python train.py --n_layer=14 --d_model=384 --n_experts=24 --experts_per_token=1 --d_expert=128 --d_shared_expert=256 --activation="geglu" --moe_layers=[1, 2, 3, 4, 5, 6, 7, 8, 9, 10, 11, 12, 13] --router_score="sigmoid" --normalize_top_k=false --routed_scale=2.0 --balance_loss=0.00726 --balance_bias=false --scale_expert_input=true --init_std_router=0.0276 --lr_router=0.000395 --vocab_size=7661 --norm="rmsnorm" --norm_eps=1e-05 --tie_embeddings=true --optimizer="soap_variant" --lr=0.00245 --beta1=0.95 --beta2=0.99 --grad_clip=1.0 --batch_tokens=32768 --seq_len=512 --train_tokens=332700000 --steps=10154 --dataset="wikipedia_en"
Below are experts of layer 3 (counted from 0) of a mixture-of-experts language model. Rows are named router (the router's row for the expert) and show model dimensions 64-127. Each number is 50 + 12 x the weight over its row's rms, rounded and kept within 0 to 99.
Before each expert's rows: "raises" lists some tokens whose logits its average output raises strongly, later layers aside. This comes from a sample of Wikipedia text that the model never trained on.

# expert 9
raises: "'s", " and", ",", "ist", ".", "is"
router:64 51 51 28 54 38 38 66 49 49 52 50 41 59 34 49 73 61 59 54 43 68 57 43 45 63 36 53 62 54 54 71 57 71 77 42 60 51 60 62 37 59 19 47 42 61 48 65 30 60 36 46 51 57 63 49 54 65 71 57 46 62 69 39

# expert 3
raises: "or", "c", "in", "ed", "app", "r"
router:42 61 59 49 54 42 62 36 33 62 43 48 48 61 26 33 36 60 57 41 59 50 44 71 53 69 49 59 36 51 53 44 47 56 63 44 47 37 39 60 36 46 27 68 61 43 38 72 44 38 44 30 43 51 56 37 36 49 52 60 46 44 55 51

# expert 2
raises: " This", " They", " These", " In", " On", " The"
router:45 44 56 60 47 40 43 39 32 41 32 42 44 67 47 76 50 60 38 47 60 39 31 60 53 60 42 66 45 31 37 38 53 36 54 45 80 39 37 57 41 43 26 46 49 49 68 48 48 55 30 32 62 53 46 41 37 44 41 31 31 56 34 25

# expert 17
raises: ",", " and", ".", "-", " in"
router:25 48 55 36 54 63 57 52 44 55 62 63 63 46 31 46 36 67 61 49 64 63 42 46 34 47 22 62 61 41 48 45 40 73 69 69 31 45 44 58 51 43 43 49 36 57 56 35 41 49 64 52 38 52 35 63 55 45 34 59 34 67 66 38

# expert 18
raises: "ad", ",", "ent"
router:46 54 50 46 50 59 67 31 46 61 58 40 41 58 35 46 50 57 70 51 50 68 48 47 70 65 22 52 43 46 34 82 52 77 53 31 70 50 56 55 47 61 41 62 53 56 52 63 43 51 63 59 62 51 62 47 36 49 44 56 55 64 51 61

# expert 14
raises: "0", ",", "8", "5", "4", " and"
router:61 57 24 46 58 76 71 57 48 34 52 51 57 50 38 45 25 56 65 61 41 46 52 52 43 55 58 28 37 36 43 61 42 67 51 36 41 40 41 58 45 51 52 56 21 62 27 65 48 56 45 52 51 49 47 38 45 63 67 33 32 63 46 22

# expert 20
raises: "also", "s", "19", "Note", "es", "former"
router:27 63 44 51 39 44 51 67 49 44 58 27 49 55 57 60 60 54 56 55 51 70 53 39 39 66 59 57 54 59 63 53 61 52 70 42 49 38 51 46 45 47 23 30 54 67 31 71 46 67 54 29 62 52 50 32 31 29 45 31 38 45 55 48

# expert 13
raises: ",", " and", " of", ".", ".\n\n", "'s"
router:43 55 53 38 48 48 61 49 31 63 70 61 42 49 31 61 39 83 49 60 41 65 14 55 41 78 54 56 67 55 53 47 47 38 40 42 44 43 67 59 57 66 39 34 49 65 29 41 46 55 56 65 51 52 69 65 49 52 62 59 41 62 70 48

# expert 5
raises: " of", ",", " and", "is", "ia", "ist"
router:47 55 37 51 73 57 56 47 39 37 65 55 49 65 59 52 47 56 49 53 67 26 53 38 49 43 59 34 54 67 25 46 45 53 42 36 43 50 56 41 48 51 40 58 41 46 71 63 26 49 60 34 75 44 50 56 49 25 50 34 35 58 42 54

# expert 15
raises: ".", " in", " as", " out", ",", ";"
router:24 47 30 55 67 49 43 38 27 38 40 37 51 55 59 68 35 64 58 27 37 57 28 34 37 52 52 46 63 51 54 56 32 30 51 44 46 29 40 73 35 36 60 39 22 58 52 50 34 48 73 44 48 35 37 50 44 50 65 50 48 69 43 38

# expert 0
raises: " of", ".\n", "18", " to", " or", " in"
router:68 38 39 49 38 55 29 58 56 25 35 50 68 68 55 64 66 63 53 35 33 32 41 88 45 32 57 46 61 28 42 61 49 49 60 55 36 46 60 49 26 35 59 51 31 36 40 50 44 57 65 70 61 50 50 66 49 47 41 46 32 63 56 24

# expert 23
raises: "in", "est", "ot", "iv", "un", "ode"
router:48 60 57 51 57 62 49 56 52 45 53 26 50 39 72 44 35 75 38 50 63 29 47 58 41 31 60 36 51 60 35 51 32 57 59 70 48 51 48 45 50 43 46 50 61 45 44 33 42 45 72 49 68 59 42 60 47 47 52 55 40 62 54 42

# expert 11
raises: ",", "s", " in", " and", ":", " from"
router:38 67 42 59 53 58 28 45 32 36 40 30 63 43 30 54 47 40 51 61 60 49 60 63 30 34 44 52 49 53 55 40 57 73 68 58 50 47 52 52 38 60 40 42 56 50 64 63 48 51 67 55 72 61 51 46 39 38 35 53 34 44 40 24

# expert 8
raises: ",", "ers", "er", " and", " to", "'s"
router:43 63 40 65 56 60 51 39 46 41 45 43 53 38 70 64 58 79 65 50 53 31 60 55 63 65 57 39 61 48 48 47 71 44 43 49 45 34 55 53 36 48 47 57 36 47 67 50 29 69 42 50 55 57 60 41 34 68 69 44 52 46 43 30

# expert 21
raises: "ul", " c", "-s", " and", " ", "ad"
router:51 71 32 56 25 53 43 53 52 37 34 67 57 74 40 33 52 47 61 51 41 56 65 52 58 35 44 59 58 58 54 69 39 56 66 50 56 57 43 57 59 42 66 64 63 36 52 77 46 55 66 30 54 31 46 38 40 56 45 62 32 66 63 52

# expert 4
raises: " and", ",", "an", "et", "un", "-"
router:53 47 58 45 39 40 67 36 47 23 63 56 64 65 65 48 56 43 58 44 46 59 30 60 31 54 60 34 33 44 55 60 62 63 67 50 51 29 62 46 49 37 46 49 49 34 53 69 61 42 47 43 56 40 65 69 59 43 80 47 41 68 53 41

# expert 12
raises: "===", "==", "====", "-", "|", "On"
router:41 70 58 49 34 60 44 55 50 47 58 53 28 77 37 44 61 60 47 36 37 49 36 65 65 58 50 61 49 47 48 49 56 47 87 45 54 37 50 62 69 50 35 35 35 42 58 33 64 45 56 42 51 61 54 45 56 52 64 58 23 40 36 55

# expert 22
raises: " Other", " Notable", " •", " Rel", " respond"
router:67 53 40 37 57 42 42 49 55 69 42 41 77 49 37 40 53 53 50 47 44 61 45 45 59 50 32 54 59 58 49 38 30 47 65 25 52 55 56 58 45 74 44 50 54 49 43 47 61 53 37 49 60 68 28 59 40 46 52 41 60 60 31 38

# expert 19
raises: "ing", "oring", "ored", "ud", "it", "ub"
router:58 49 41 54 56 59 39 61 43 24 63 22 55 59 54 32 76 64 51 41 45 47 39 44 38 43 38 60 42 44 39 58 56 55 65 39 51 61 68 47 50 61 31 53 55 41 47 56 27 36 59 57 31 40 52 32 45 26 58 59 59 48 51 45

# expert 10
raises: "es", "e", "-e", " in", " of", " and"
router:61 51 22 47 58 58 53 60 38 40 39 68 52 45 58 56 56 70 70 39 37 41 28 59 54 59 39 44 69 37 50 76 49 62 50 73 39 37 51 59 59 58 54 58 26 51 55 68 49 64 59 64 67 56 68 24 57 37 69 67 25 55 36 39

# expert 7
raises: "ri", "io", "im", "ir", "ro", "ils"
router:69 61 58 35 60 45 43 33 56 50 65 48 62 54 40 67 44 55 42 38 44 65 31 37 55 47 43 45 61 48 47 52 62 46 47 64 57 42 46 33 60 55 50 50 51 64 40 65 59 40 40 51 61 56 38 41 35 28 52 26 54 49 72 53